{
  "d_model": 256,
  "balance_loss": 0.000735,
  "groups_per_token": 4,
  "norm_place": "pre",
  "optimizer": "soap_variant",
  "grad_clip": 2.0,
  "decay_fraction": 0.574,
  "doc_mask": true,
  "train_tokens": 818900000,
  "dataset": "wikipedia_en"
}
Below are experts of layer 3 (counted from 0) of a mixture-of-experts language model. Rows are named router (the router's row for the expert) and show model dimensions 0-255. Each number is 200 + 40 x the weight over its row's rms, rounded and kept within 0 to 999.
After each expert's rows: a language model's description of what the expert responds to. This comes from a sample of Wikipedia text that the model never trained on.

# expert 32
router,216,223,141,266,137,153,258,214,241,223,186,227,253,216,274,189,190,264,213,208,193,126,239,192,222,144,151,197,207,143,249,205,173,184,203,246,200,215,131,162,222,178,231,191,171,241,205,207,227,239,161,170,194,218,197,294,174,248,217,201,129,212,189,196,210,180,214,180,147,162,178,169,226,195,187,180,159,184,205,216,192,224,193,195,204,228,235,188,139,136,232,124,193,220,149,171,145,230,212,190,237,226,306,184,199,256,177,245,137,199,213,255,167,130,260,171,174,179,221,235,143,216,279,123,181,206,217,232,238,173,219,197,145,209,154,224,241,266,227,181,225,255,264,189,230,232,151,239,162,250,214,217,171,140,152,313,132,75,263,221,182,93,180,233,172,212,196,182,200,211,170,179,199,228,268,198,181,243,217,142,190,185,173,156,240,214,192,245,311,199,206,222,113,148,276,247,176,220,245,237,190,224,254,185,176,208,119,130,160,255,241,228,194,236,212,157,246,220,227,201,131,179,174,201,152,170,188,265,130,143,192,146,241,168,227,220,193,254,188,208,197,162,165,212,168,193,161,230,250,216,138,244,225,148,200,190
Description: Spaces before years, numbers

# expert 41
router,208,238,210,219,221,249,220,138,205,268,228,242,138,179,175,213,193,227,197,132,198,142,139,202,185,140,153,124,207,257,117,227,249,226,219,189,199,312,171,120,206,213,211,198,176,206,142,167,205,269,181,195,188,193,220,165,156,138,168,210,174,286,206,210,193,215,137,199,171,217,144,137,190,230,154,239,192,179,211,261,233,172,156,222,182,204,167,261,234,201,177,110,162,176,184,202,147,197,184,183,167,207,138,176,198,266,274,221,164,193,193,189,175,232,100,195,202,219,174,174,234,194,136,265,225,213,261,273,179,140,163,201,196,238,169,176,108,237,226,171,192,231,254,137,224,184,220,217,212,273,153,188,303,182,184,239,133,140,207,221,220,198,182,221,187,111,200,203,151,250,167,208,215,240,238,225,202,245,175,169,180,268,159,225,237,128,209,253,246,219,188,211,199,122,195,281,184,185,202,194,212,259,290,249,219,263,266,155,236,164,200,186,191,211,183,251,229,188,186,217,240,115,173,203,181,231,125,149,216,154,181,255,246,200,167,138,191,240,209,166,177,228,261,228,234,187,251,220,185,216,193,269,172,275,237,157
Description: Word-initial adjectives, stems

# expert 18
router,201,166,171,210,109,219,153,268,147,207,206,240,161,151,257,189,255,174,225,166,201,202,210,205,257,182,234,230,176,258,199,204,159,216,174,227,221,220,240,247,240,159,135,211,176,178,236,206,143,200,156,178,291,216,249,173,174,264,225,163,233,231,198,161,146,181,228,104,191,278,257,222,232,165,221,179,248,172,185,270,154,219,201,162,144,209,213,226,183,179,153,158,200,234,282,208,290,252,189,205,186,185,164,270,184,270,149,206,211,233,183,188,179,142,278,159,210,188,182,145,181,251,225,139,183,210,189,162,212,163,208,226,154,250,247,173,180,173,251,224,218,172,194,203,160,158,257,222,207,184,262,183,268,216,202,169,186,163,187,152,187,197,216,183,185,260,243,205,244,250,166,257,176,185,265,199,199,228,154,167,187,178,171,177,224,175,267,243,252,203,192,136,202,251,169,199,210,202,133,159,171,179,232,207,217,192,192,228,172,200,134,269,271,191,172,173,201,224,258,173,186,196,131,258,265,146,112,134,170,240,166,147,253,221,186,143,189,191,140,269,178,241,157,178,220,241,167,258,256,132,244,340,162,148,123,231
Description: Consonant pieces in names

# expert 5
router,168,213,183,222,267,162,99,164,215,250,222,133,130,226,227,174,256,310,147,190,208,179,172,219,222,128,255,143,267,208,183,200,187,211,168,195,254,235,125,162,210,193,168,187,234,227,255,154,217,171,148,218,145,234,215,196,158,139,159,207,205,189,148,246,256,177,93,284,195,250,173,234,191,212,178,201,183,139,125,248,211,214,242,222,233,152,179,204,178,204,141,223,199,182,195,202,109,220,198,181,158,187,169,210,196,159,188,198,210,188,245,182,174,188,120,230,182,220,198,210,202,153,233,249,218,220,192,115,177,228,236,191,261,233,205,166,220,171,237,190,228,191,261,114,192,162,228,221,218,253,179,173,184,195,206,215,255,242,217,214,163,213,170,194,228,159,176,229,232,255,135,239,218,185,170,185,182,291,173,218,170,229,155,300,200,176,150,165,159,200,157,256,210,103,194,198,175,265,198,193,234,148,237,141,183,208,249,214,184,130,180,203,203,256,226,237,209,175,186,207,231,227,173,230,194,269,156,212,229,164,179,290,257,219,306,171,215,204,207,205,102,268,131,231,151,217,221,210,293,175,137,244,254,247,206,226
Description: Adjective-forming suffixes

# expert 19
router,213,216,201,167,165,228,244,279,166,143,164,144,202,195,165,191,241,148,241,156,214,142,227,234,235,203,190,255,225,196,217,202,219,162,162,247,221,311,242,240,164,164,155,217,176,186,286,143,203,244,171,197,200,160,188,169,104,253,225,211,162,133,253,222,221,211,238,230,190,202,221,206,225,182,215,195,218,220,187,198,198,199,239,205,290,218,239,162,216,158,185,229,225,180,197,142,180,225,171,211,207,245,167,204,211,137,189,245,200,275,247,171,264,177,225,303,161,221,176,182,189,211,303,174,191,207,200,217,181,142,145,245,155,226,216,157,235,145,233,213,283,129,116,212,217,184,198,232,54,241,237,206,160,187,214,117,228,223,204,284,165,252,248,169,198,224,192,159,157,235,193,218,215,189,183,167,212,159,175,147,207,213,323,170,228,263,186,169,148,212,189,160,279,258,264,182,232,208,184,238,174,154,184,194,201,142,200,176,233,163,119,213,229,213,125,244,207,269,180,258,111,218,187,243,189,214,156,142,243,192,211,161,166,206,150,269,250,153,226,214,231,198,186,205,199,219,145,172,211,138,211,187,158,159,158,233
Description: Compass words and mid-word pieces

# expert 44
router,208,96,223,191,197,188,149,240,160,131,208,137,173,189,298,144,178,152,212,198,191,282,231,218,162,135,240,203,168,195,176,157,274,196,184,187,220,159,210,165,212,209,194,173,200,205,256,254,228,200,235,209,240,281,155,180,190,248,196,220,220,278,225,270,139,149,152,193,201,286,189,235,242,198,142,134,170,178,174,192,177,248,206,265,242,157,222,221,159,135,234,140,214,160,135,223,162,171,214,200,157,214,249,131,222,242,259,138,222,170,267,201,228,212,178,135,219,145,199,226,189,186,249,269,185,143,197,201,205,196,162,222,179,210,184,199,230,157,147,123,254,146,180,187,207,209,233,239,215,237,217,121,206,222,250,206,340,168,187,234,132,209,213,231,223,166,216,168,187,181,255,285,194,197,192,209,204,184,212,181,211,238,161,201,257,200,203,242,158,241,147,203,135,195,131,163,208,185,254,215,239,204,249,167,215,183,237,236,181,233,221,179,255,212,133,198,165,146,221,249,188,272,201,222,250,134,111,115,152,324,184,197,244,170,182,225,257,188,176,232,151,187,202,175,181,222,181,181,184,225,152,255,177,236,199,225
Description: Second syllable word pieces

# expert 9
router,174,231,283,202,244,115,227,266,216,210,127,266,226,180,201,215,108,184,253,261,175,273,228,206,212,223,211,187,180,172,143,144,286,234,243,204,218,159,247,210,209,186,158,184,244,207,151,266,158,265,252,263,202,219,190,194,209,187,210,162,146,192,171,119,161,221,224,165,173,223,159,239,150,193,149,186,171,140,209,201,241,221,205,268,268,238,220,201,80,218,125,238,149,231,199,248,192,125,196,240,181,120,175,224,194,193,203,234,219,154,182,147,219,190,179,219,183,186,157,152,290,162,157,204,224,172,171,236,203,220,179,190,177,245,239,213,202,274,254,160,147,246,159,278,183,219,268,167,110,113,197,250,261,187,181,190,189,254,209,307,248,193,225,242,222,241,216,205,205,201,235,241,192,187,146,169,223,188,163,240,243,110,181,193,209,187,181,135,171,134,219,176,180,171,220,207,257,202,228,152,219,213,180,198,182,196,187,209,224,256,185,137,149,243,221,169,168,145,137,175,243,250,217,184,201,163,202,218,135,286,262,227,244,195,244,166,185,198,218,224,119,214,252,212,212,169,190,174,149,188,212,157,213,215,148,175
Description: Linking prepositions

# expert 58
router,252,131,203,102,229,131,206,216,241,193,204,186,259,154,132,207,211,213,220,170,214,183,205,215,188,174,200,134,203,201,208,213,178,140,216,207,214,213,213,217,174,280,206,157,215,217,141,214,252,177,205,202,169,164,235,244,173,197,192,217,184,164,242,207,177,200,251,257,241,177,165,208,164,187,158,136,273,256,161,178,270,210,177,195,233,182,232,220,168,218,151,207,208,136,153,233,199,253,221,160,206,209,186,189,197,235,175,262,200,171,161,193,201,260,122,168,143,213,204,139,181,171,248,191,165,171,256,108,212,209,209,251,230,184,207,249,211,251,197,209,212,209,176,193,214,231,153,209,275,274,258,167,244,163,191,196,254,192,159,236,118,229,218,171,116,178,198,193,130,277,239,188,230,212,168,172,217,209,210,228,211,247,278,266,152,284,162,140,207,222,99,201,224,195,219,150,158,225,226,222,173,236,251,119,219,255,231,191,252,236,212,216,287,162,120,172,243,236,106,240,219,111,148,191,215,267,232,234,270,187,206,217,167,180,247,248,236,110,177,121,205,193,191,170,154,187,261,169,216,289,182,181,164,161,288,217
Description: Abstract head nouns

# expert 63
router,188,220,257,185,158,171,246,229,195,231,204,238,220,178,152,227,223,229,231,177,164,207,197,192,186,139,195,186,261,217,191,229,206,218,205,230,182,159,171,209,198,291,222,171,206,155,227,96,290,179,179,208,128,125,173,136,171,177,160,231,228,255,241,153,246,232,144,188,171,202,153,167,222,143,203,260,174,136,160,184,161,192,172,196,188,252,155,209,212,183,168,179,207,122,189,150,150,174,216,202,226,143,224,284,210,234,240,158,193,216,245,174,193,193,202,217,250,143,179,191,230,170,168,221,244,206,304,159,142,245,215,182,103,234,220,197,148,179,196,207,167,234,246,185,233,221,181,154,185,175,202,243,308,230,213,163,223,194,146,265,228,223,198,159,157,172,215,171,266,235,158,265,172,245,195,243,205,133,164,223,184,220,209,163,261,105,288,146,216,164,136,195,252,138,210,293,211,146,159,189,202,264,159,195,226,195,205,159,230,221,200,264,299,168,208,163,185,210,206,133,270,209,243,231,207,182,194,158,184,166,266,220,238,220,279,161,253,136,185,222,210,252,230,204,204,204,203,222,139,279,124,212,156,267,155,230
Description: Stance and reporting verbs

# expert 55
router,201,204,234,279,218,152,191,200,249,247,223,231,133,278,254,187,256,213,246,200,203,145,172,249,229,135,146,180,178,235,240,282,261,199,156,185,202,151,190,148,213,143,195,195,199,191,194,189,131,162,175,164,208,178,213,247,184,184,202,193,190,211,193,251,241,187,183,151,261,217,236,250,203,196,228,213,179,180,215,158,261,173,158,203,273,181,161,197,275,202,155,146,209,222,220,224,262,163,168,216,161,226,190,286,194,243,182,176,253,221,256,234,209,120,258,225,104,247,193,247,137,154,248,161,163,229,215,207,219,186,219,171,129,251,196,146,210,164,199,249,236,259,193,183,156,232,237,254,135,162,261,170,165,146,155,261,167,192,105,227,210,240,184,157,241,212,197,241,215,235,156,200,237,210,215,152,183,286,206,229,147,206,160,195,211,265,203,245,209,135,226,142,254,149,160,192,190,238,160,220,226,105,198,179,173,179,181,159,164,226,215,203,154,165,164,193,190,162,204,182,210,165,115,234,178,226,206,171,193,250,134,227,184,233,117,189,195,212,178,172,226,215,202,191,237,207,166,169,67,157,299,239,311,200,161,146
Description: Prepositions in names and titles

# expert 29
router,167,204,219,149,197,236,225,140,207,263,243,147,262,177,134,194,210,247,271,196,192,186,236,195,179,151,260,142,226,161,159,254,230,224,168,199,189,198,228,251,198,227,219,184,249,197,165,160,195,157,203,192,132,206,289,215,218,217,206,183,161,156,181,164,188,298,254,279,123,194,229,210,163,207,187,247,253,246,189,185,164,198,198,175,222,204,200,168,175,222,159,192,181,67,169,194,196,255,186,193,178,191,194,203,169,188,176,177,178,230,152,173,220,239,158,226,109,245,190,178,168,201,128,166,209,202,260,222,208,183,186,208,232,165,245,205,171,203,226,129,175,301,253,109,218,208,93,169,253,241,252,203,207,168,194,196,302,209,160,189,161,219,217,145,209,113,186,265,104,190,234,244,196,231,160,229,221,277,210,204,199,203,252,217,143,215,272,190,193,172,194,278,204,175,223,222,164,232,173,148,187,216,195,207,221,247,218,243,207,159,223,227,317,116,131,164,249,276,183,204,209,174,109,194,165,214,231,168,207,244,239,232,268,248,241,244,234,202,197,129,120,167,187,163,197,196,215,186,212,231,217,152,204,178,251,184
Description: Abstract noun endings

# expert 15
router,199,207,148,276,275,253,241,218,207,150,157,169,191,194,150,214,216,282,230,224,210,218,151,164,175,169,158,170,231,221,165,169,142,196,196,192,205,126,246,225,178,255,198,194,219,225,202,181,252,203,202,201,177,162,235,138,199,223,162,263,262,184,220,202,267,221,207,186,179,271,187,202,213,193,118,164,208,255,237,237,186,212,207,220,270,199,242,169,187,187,157,154,199,255,192,89,194,146,181,189,149,222,200,188,165,239,160,266,162,185,234,277,241,176,219,149,254,212,242,223,289,184,221,187,185,202,215,160,165,192,215,204,189,255,88,216,160,262,207,165,170,239,152,234,197,178,187,187,181,262,156,158,214,231,167,159,149,148,211,292,241,211,216,244,73,234,199,174,188,195,266,231,224,171,136,195,191,214,216,146,172,223,209,223,169,270,214,182,212,283,200,196,149,246,264,276,254,225,181,198,176,232,170,156,173,200,212,158,221,198,204,98,179,142,248,170,271,191,61,167,206,184,256,176,211,236,238,190,144,238,197,137,174,230,176,187,195,131,211,148,222,218,144,175,174,180,209,173,141,238,254,260,219,220,229,136
Description: Articles and numerals

# expert 2
router,209,217,275,148,136,149,227,195,220,181,231,136,229,178,203,167,215,162,141,239,156,239,182,174,227,136,170,123,247,270,270,125,283,237,186,191,257,211,165,259,234,163,144,206,192,181,219,190,287,203,183,210,219,211,190,183,203,234,191,202,188,202,186,257,194,283,212,192,162,151,274,182,178,189,286,170,165,235,207,219,114,192,218,132,217,214,152,227,226,160,228,154,188,236,161,133,192,234,207,206,190,162,188,163,147,146,220,185,182,198,236,288,181,207,247,168,243,81,271,224,117,193,236,228,212,139,206,245,262,261,180,198,123,147,244,181,142,204,217,191,231,152,221,287,202,225,231,200,246,172,220,244,186,143,225,151,212,158,202,173,243,160,182,191,214,161,180,165,132,186,275,199,183,212,245,183,129,249,179,169,197,237,218,180,256,141,174,201,202,154,218,303,237,251,232,210,132,95,267,146,212,205,227,182,217,192,153,198,169,185,202,263,180,186,201,151,229,253,181,237,148,172,200,163,231,194,219,185,125,212,185,175,198,274,182,219,189,245,229,189,248,159,177,163,161,209,249,243,218,246,223,197,189,135,177,164
Description: Numeric table cell spaces

# expert 42
router,206,172,193,178,108,184,264,163,210,274,255,181,141,202,206,192,229,234,199,221,298,209,143,213,214,119,160,110,177,259,206,193,339,202,164,204,237,242,244,153,247,237,225,197,192,188,244,148,210,176,150,187,241,172,224,153,143,162,213,240,179,279,228,251,99,245,185,243,185,208,145,205,198,198,218,181,220,211,118,227,248,218,184,176,88,167,140,190,212,165,159,208,230,90,282,160,184,248,226,168,198,188,263,254,222,198,194,156,204,198,211,148,256,199,207,261,183,207,181,117,196,195,239,252,235,193,197,214,170,149,144,220,229,226,158,181,229,186,195,182,181,216,178,158,250,201,226,191,233,240,213,208,223,254,222,177,248,152,164,248,89,164,158,168,184,169,215,115,211,228,190,197,193,186,267,189,216,230,174,201,172,211,222,245,233,165,162,219,184,146,163,294,218,143,205,198,234,263,218,222,217,259,258,260,242,214,210,148,178,205,136,195,168,240,188,104,150,212,229,224,249,229,148,208,187,250,187,176,225,171,176,231,253,183,230,199,145,204,182,186,159,264,223,246,168,200,181,202,203,181,200,229,173,289,240,228
Description: Latinate word stems

# expert 38
router,248,179,135,219,150,180,226,194,140,150,127,201,227,181,238,268,255,210,193,128,191,162,155,240,222,147,118,252,191,164,249,195,207,195,193,190,208,248,255,196,181,234,201,199,159,146,209,188,156,212,156,184,226,277,200,171,152,219,207,145,177,235,249,185,149,212,206,160,259,156,180,156,224,176,220,229,247,169,198,204,267,181,242,230,189,245,200,189,249,183,214,136,209,221,326,160,150,207,218,249,189,264,211,236,210,121,225,185,229,134,174,229,179,146,216,212,227,115,177,212,175,256,261,172,229,228,187,207,207,190,138,218,242,191,114,162,165,212,200,154,127,237,90,310,214,150,244,226,201,168,190,207,208,213,213,156,180,154,180,259,227,148,169,170,197,179,192,213,198,166,177,176,172,179,273,215,210,178,178,167,207,154,139,166,256,136,218,248,200,235,199,230,207,206,227,141,213,248,196,209,240,267,155,245,182,252,238,178,232,163,198,246,197,256,205,230,148,233,177,230,149,270,173,237,161,181,236,150,158,287,182,256,200,202,164,224,238,189,214,187,194,218,255,190,232,223,207,122,277,234,227,319,115,198,115,221
Description: Word-initial P and am pieces

# expert 37
router,182,136,159,173,139,129,98,145,210,197,210,156,232,199,288,227,129,158,175,204,201,175,142,226,263,248,212,227,199,162,188,174,224,217,110,231,133,131,235,161,208,240,261,183,179,163,200,281,222,202,173,185,146,207,213,213,240,143,198,229,203,273,173,283,151,180,237,194,135,204,209,222,195,211,223,78,158,211,211,149,181,219,152,174,163,275,165,179,159,219,179,219,221,159,170,171,221,104,196,197,218,230,232,178,238,281,219,213,232,146,188,249,183,227,191,227,119,203,212,286,182,183,240,130,209,144,253,240,241,189,209,199,173,184,252,216,156,186,189,160,233,175,135,123,166,203,244,172,247,169,210,206,325,233,224,220,161,211,241,234,182,228,210,214,211,251,188,222,239,217,224,269,220,192,189,188,205,131,192,128,217,221,202,132,226,142,269,232,212,236,217,249,199,246,221,177,184,163,167,213,189,137,176,186,212,187,182,244,170,189,223,218,205,213,209,218,188,238,239,166,162,213,183,178,167,234,197,163,188,200,194,225,121,166,228,259,255,201,227,153,171,230,232,203,135,224,226,299,252,266,195,132,259,106,148,206
Description: Name ending pieces

# expert 49
router,164,232,276,259,171,207,171,183,69,224,165,160,262,184,163,164,233,219,161,133,227,236,187,197,189,308,293,218,190,194,169,187,231,236,158,217,283,185,248,163,155,235,218,345,229,189,200,177,249,201,204,218,180,126,176,148,244,217,219,209,329,140,228,162,217,209,246,239,171,204,256,243,171,220,220,168,175,223,196,246,171,209,291,175,270,204,192,267,200,159,211,219,223,187,224,209,191,197,206,193,189,168,177,175,187,154,167,218,199,198,204,186,251,185,215,146,243,197,197,234,161,221,238,267,157,219,131,222,179,219,222,173,140,205,201,159,101,194,235,210,202,158,190,201,183,158,186,166,228,160,136,216,219,242,196,161,304,216,149,225,131,222,280,205,167,144,166,152,168,211,226,199,167,169,228,187,199,190,218,171,219,125,171,236,184,184,213,176,194,150,190,212,234,267,210,217,170,164,204,122,174,133,187,216,127,182,214,258,226,94,177,246,177,259,231,219,231,240,268,225,145,187,211,199,168,147,237,183,259,205,205,247,190,192,226,206,288,227,236,167,201,168,183,237,199,204,204,273,212,193,244,159,198,203,157,119
Description: Digits inside long numbers

# expert 46
router,222,232,137,336,223,124,159,203,236,165,101,280,95,279,199,226,168,234,194,163,238,181,211,171,232,229,148,176,172,230,207,241,166,203,178,198,197,150,308,211,223,228,222,181,129,210,201,196,227,180,205,187,198,273,184,210,159,210,230,193,219,219,204,203,176,162,187,222,236,264,259,209,161,186,220,228,227,208,203,236,226,186,221,274,238,231,142,193,225,95,188,126,236,164,241,222,204,182,198,191,172,190,193,212,198,310,193,158,236,177,260,266,249,154,243,151,169,157,179,233,179,169,214,187,213,204,298,224,172,178,196,189,260,245,169,276,183,220,195,129,142,202,198,171,220,175,242,290,175,208,193,164,174,165,218,212,202,200,116,158,211,157,160,179,228,166,236,197,162,215,256,172,190,200,166,136,213,223,241,223,185,217,182,211,215,121,141,244,239,180,222,175,255,131,173,180,203,200,190,213,170,205,189,234,180,165,154,185,216,147,240,193,142,136,273,179,187,155,212,178,243,204,210,145,268,228,182,176,104,215,132,256,186,218,184,219,269,184,217,235,154,263,215,170,282,208,221,197,197,160,180,184,255,248,229,96
Description: Definite article the

# expert 30
router,189,205,250,192,275,167,232,202,202,162,164,239,235,231,270,262,131,217,244,220,160,200,200,219,188,143,252,160,190,232,315,200,262,173,141,198,229,221,187,103,211,159,237,179,233,159,199,174,116,199,278,257,199,267,180,226,203,173,180,199,202,174,229,212,182,155,226,211,277,174,203,134,189,182,187,238,158,173,179,203,275,182,190,204,230,168,172,228,124,224,197,211,242,226,165,258,185,187,183,222,219,195,195,258,223,165,227,219,211,188,254,163,261,241,88,192,164,151,206,118,201,162,162,157,216,196,199,115,198,215,192,222,210,198,255,275,218,231,226,197,249,275,103,240,239,250,196,105,116,155,181,143,185,164,206,224,152,189,174,180,250,191,197,163,219,267,214,101,243,242,214,200,195,227,140,206,221,205,227,239,126,198,163,226,284,236,152,159,204,224,179,158,156,154,214,278,214,198,157,197,242,219,187,175,146,164,183,172,211,159,220,238,172,189,169,258,154,130,190,222,188,164,181,192,139,226,239,213,172,203,248,132,210,144,258,177,151,239,210,254,158,225,172,230,190,214,203,210,105,169,183,185,263,252,142,220
Description: Prepositions after verbs

# expert 34
router,204,179,210,257,140,107,120,202,171,203,185,220,214,211,190,232,153,179,215,228,141,249,220,199,184,283,155,203,201,110,161,177,131,164,274,267,261,158,262,185,209,322,174,193,236,129,190,189,230,163,263,189,174,142,159,189,281,250,191,165,235,187,210,222,120,232,221,214,170,127,187,120,219,176,180,212,203,240,231,245,188,205,233,233,199,209,192,181,157,212,227,252,174,248,171,141,221,221,226,227,225,223,180,220,216,189,164,208,176,208,256,258,205,221,218,183,208,223,251,152,196,186,223,128,182,193,190,161,181,228,220,214,247,176,171,143,195,167,214,202,254,235,232,257,187,237,130,162,223,200,134,182,182,133,180,226,166,197,197,249,113,247,158,219,152,249,201,270,269,181,181,137,227,234,203,235,210,207,309,209,182,229,157,205,183,259,141,179,179,228,236,140,223,211,224,190,195,214,296,142,230,216,318,242,136,154,163,180,207,197,136,189,177,275,285,216,210,228,162,212,171,224,206,240,147,102,203,212,229,199,137,152,212,196,256,275,176,207,225,247,219,167,192,233,211,210,177,227,214,109,200,186,172,209,187,175
Description: Year final digits

# expert 57
router,184,222,179,159,252,177,207,247,219,216,188,162,147,170,281,211,168,265,178,186,270,205,214,279,307,207,200,216,185,215,184,119,245,165,134,232,225,209,182,168,181,248,202,245,166,181,244,238,212,184,168,239,229,139,261,208,220,165,217,200,310,305,226,232,206,246,173,177,97,221,232,205,219,203,163,251,159,188,201,210,154,221,193,173,129,256,227,178,165,187,211,168,222,196,165,188,196,221,220,158,178,210,261,177,246,159,237,130,240,164,140,143,202,139,153,263,174,187,211,188,170,192,163,203,224,229,275,219,185,264,222,223,133,262,193,195,158,214,196,292,141,87,175,216,240,202,215,192,234,198,206,227,160,247,125,189,284,236,214,128,158,156,205,200,216,175,233,183,252,203,152,183,178,239,209,227,190,217,203,190,202,133,142,234,193,198,175,216,146,182,187,219,226,232,221,155,212,208,213,199,165,194,144,184,214,241,268,192,187,235,128,231,253,210,149,161,173,161,251,238,178,307,203,245,236,195,164,114,198,164,181,273,217,220,294,244,148,210,175,273,209,176,147,175,200,194,194,165,190,101,148,238,198,169,248,193
Description: Name-internal consonant pieces

# expert 51
router,218,216,210,174,210,284,214,259,166,174,156,171,199,218,185,119,165,231,173,230,163,192,245,212,236,239,231,155,222,200,199,102,260,335,131,178,202,200,237,132,181,146,133,244,194,199,175,171,249,190,235,248,228,196,200,143,230,194,233,161,228,244,239,158,176,206,302,170,155,205,246,167,198,232,212,161,205,251,204,226,186,185,177,116,238,239,217,157,216,228,206,176,215,250,132,265,200,219,177,222,242,282,160,173,189,196,179,187,216,209,205,197,259,193,226,279,240,193,243,233,129,207,178,204,206,168,147,175,205,167,232,188,90,186,219,251,159,170,179,164,253,149,206,200,171,242,251,210,280,167,206,185,153,133,245,187,238,210,207,219,226,213,185,176,218,200,240,130,149,198,255,123,209,173,298,203,209,162,203,184,206,199,167,215,244,191,190,250,178,180,188,100,265,194,217,216,166,171,217,215,178,147,205,232,158,196,163,193,190,155,212,259,317,190,271,240,171,210,215,136,235,208,278,203,214,181,219,140,235,266,138,233,226,184,202,178,268,195,195,199,213,206,230,214,158,197,245,193,296,93,193,173,113,186,217,177
Description: Decimal points and abbreviations

# expert 43
router,196,255,233,241,163,180,221,227,169,251,122,172,251,189,212,171,243,298,268,217,197,204,208,200,202,223,205,196,158,230,261,269,225,237,165,220,224,202,188,194,202,169,200,234,239,139,216,148,198,211,151,185,234,157,185,190,207,222,183,224,286,150,221,195,295,277,261,209,160,134,301,199,200,162,191,151,232,100,153,212,152,196,172,127,248,190,160,169,227,185,205,228,191,189,138,139,181,237,225,173,225,179,181,171,260,161,190,247,220,255,204,199,234,190,172,144,181,228,272,118,170,241,269,289,148,234,211,149,235,140,219,172,175,228,248,280,142,186,202,188,269,140,138,205,117,185,139,193,213,242,131,240,235,111,198,213,283,222,181,280,153,177,230,278,187,158,139,178,142,203,219,180,160,202,146,204,173,238,163,219,209,188,170,217,237,191,149,215,294,178,198,215,255,173,192,224,210,224,172,120,211,189,139,122,161,222,156,205,253,212,185,159,182,195,212,163,251,233,260,166,208,188,176,179,206,248,218,183,209,131,213,268,215,241,217,148,184,254,194,203,194,188,178,249,176,195,217,234,234,161,220,205,154,213,247,206
Description: Space before numbers

# expert 25
router,186,122,173,201,266,212,232,218,145,203,108,256,153,174,201,248,164,179,150,231,166,142,211,192,274,221,182,274,199,189,212,159,103,168,155,203,163,252,149,136,215,293,192,267,201,190,214,228,172,200,176,232,198,252,126,211,203,220,260,163,195,213,213,252,181,243,258,167,217,245,172,222,155,205,126,208,206,254,191,224,294,184,202,139,170,265,216,152,274,195,215,173,188,227,227,197,183,260,189,198,178,205,293,216,191,201,239,244,214,212,212,249,203,149,173,256,193,167,196,210,235,209,224,206,178,205,237,203,211,257,189,215,208,183,199,127,204,226,244,245,129,220,191,221,171,140,206,211,182,163,149,163,208,216,264,304,123,126,212,159,262,124,190,183,262,116,226,95,274,194,111,170,178,220,218,259,203,199,168,190,165,122,174,200,196,204,221,205,180,193,234,229,214,179,112,167,236,245,150,246,220,105,218,240,174,208,213,189,196,148,151,233,174,242,235,206,212,222,263,221,171,215,251,251,249,226,246,246,194,182,152,185,225,206,223,240,162,170,219,233,238,232,149,248,213,206,163,147,137,154,232,135,207,230,208,218
Description: Capital-letter word starts

# expert 31
router,173,172,222,234,322,192,187,233,110,183,252,160,227,167,156,197,220,190,148,179,196,238,157,219,184,223,175,214,212,164,187,114,239,156,198,177,168,198,178,172,205,155,143,185,138,264,170,199,258,209,212,278,261,120,234,186,216,257,186,185,246,246,223,167,196,271,210,276,269,246,178,194,125,226,245,189,216,190,228,188,175,230,211,189,169,185,192,278,244,133,191,200,155,213,182,222,174,248,177,200,171,130,238,159,140,197,194,268,178,179,227,221,220,161,268,185,243,135,190,225,198,175,156,168,211,155,151,236,203,252,191,224,209,200,226,139,163,323,224,244,131,225,223,245,250,172,172,223,224,215,206,174,162,251,140,185,272,234,176,164,216,191,248,194,110,178,218,185,180,194,201,214,212,170,205,217,202,232,213,149,197,245,193,170,247,157,176,204,192,182,190,171,182,262,208,89,200,187,221,177,252,168,214,222,261,94,249,219,207,131,241,283,195,198,217,274,228,263,125,207,178,194,279,211,176,122,246,137,148,304,158,153,167,220,162,217,196,205,213,226,244,187,139,166,165,178,162,189,223,183,236,162,167,182,147,190
Description: Numbers in table cells

# expert 7
router,217,284,198,173,164,271,221,173,140,254,123,176,181,160,192,213,142,144,171,184,255,161,227,171,149,157,209,96,219,174,192,170,109,185,191,251,108,193,213,200,183,225,229,258,152,184,210,185,243,221,198,243,245,200,152,241,134,219,214,266,241,174,243,170,181,296,166,183,197,176,177,207,222,205,253,168,204,149,145,181,135,184,227,214,222,209,205,209,152,238,259,216,221,184,214,196,167,196,167,241,212,285,204,214,189,168,212,206,199,256,206,231,156,180,269,158,208,225,257,229,123,219,236,171,191,126,213,229,162,242,203,169,162,163,212,181,241,236,210,128,242,210,270,201,174,137,290,213,221,179,169,212,181,157,124,224,243,197,251,209,169,225,230,236,216,244,163,182,141,160,213,286,227,189,218,220,156,104,188,155,200,216,220,159,148,150,202,171,171,180,216,228,234,249,257,247,165,182,214,214,152,192,203,227,223,199,136,252,145,163,183,282,225,322,162,292,191,280,234,191,107,268,157,179,153,218,196,214,208,261,161,269,218,228,218,255,218,203,194,172,164,206,196,150,222,170,205,259,242,218,210,203,199,214,242,134
Description: Units and table labels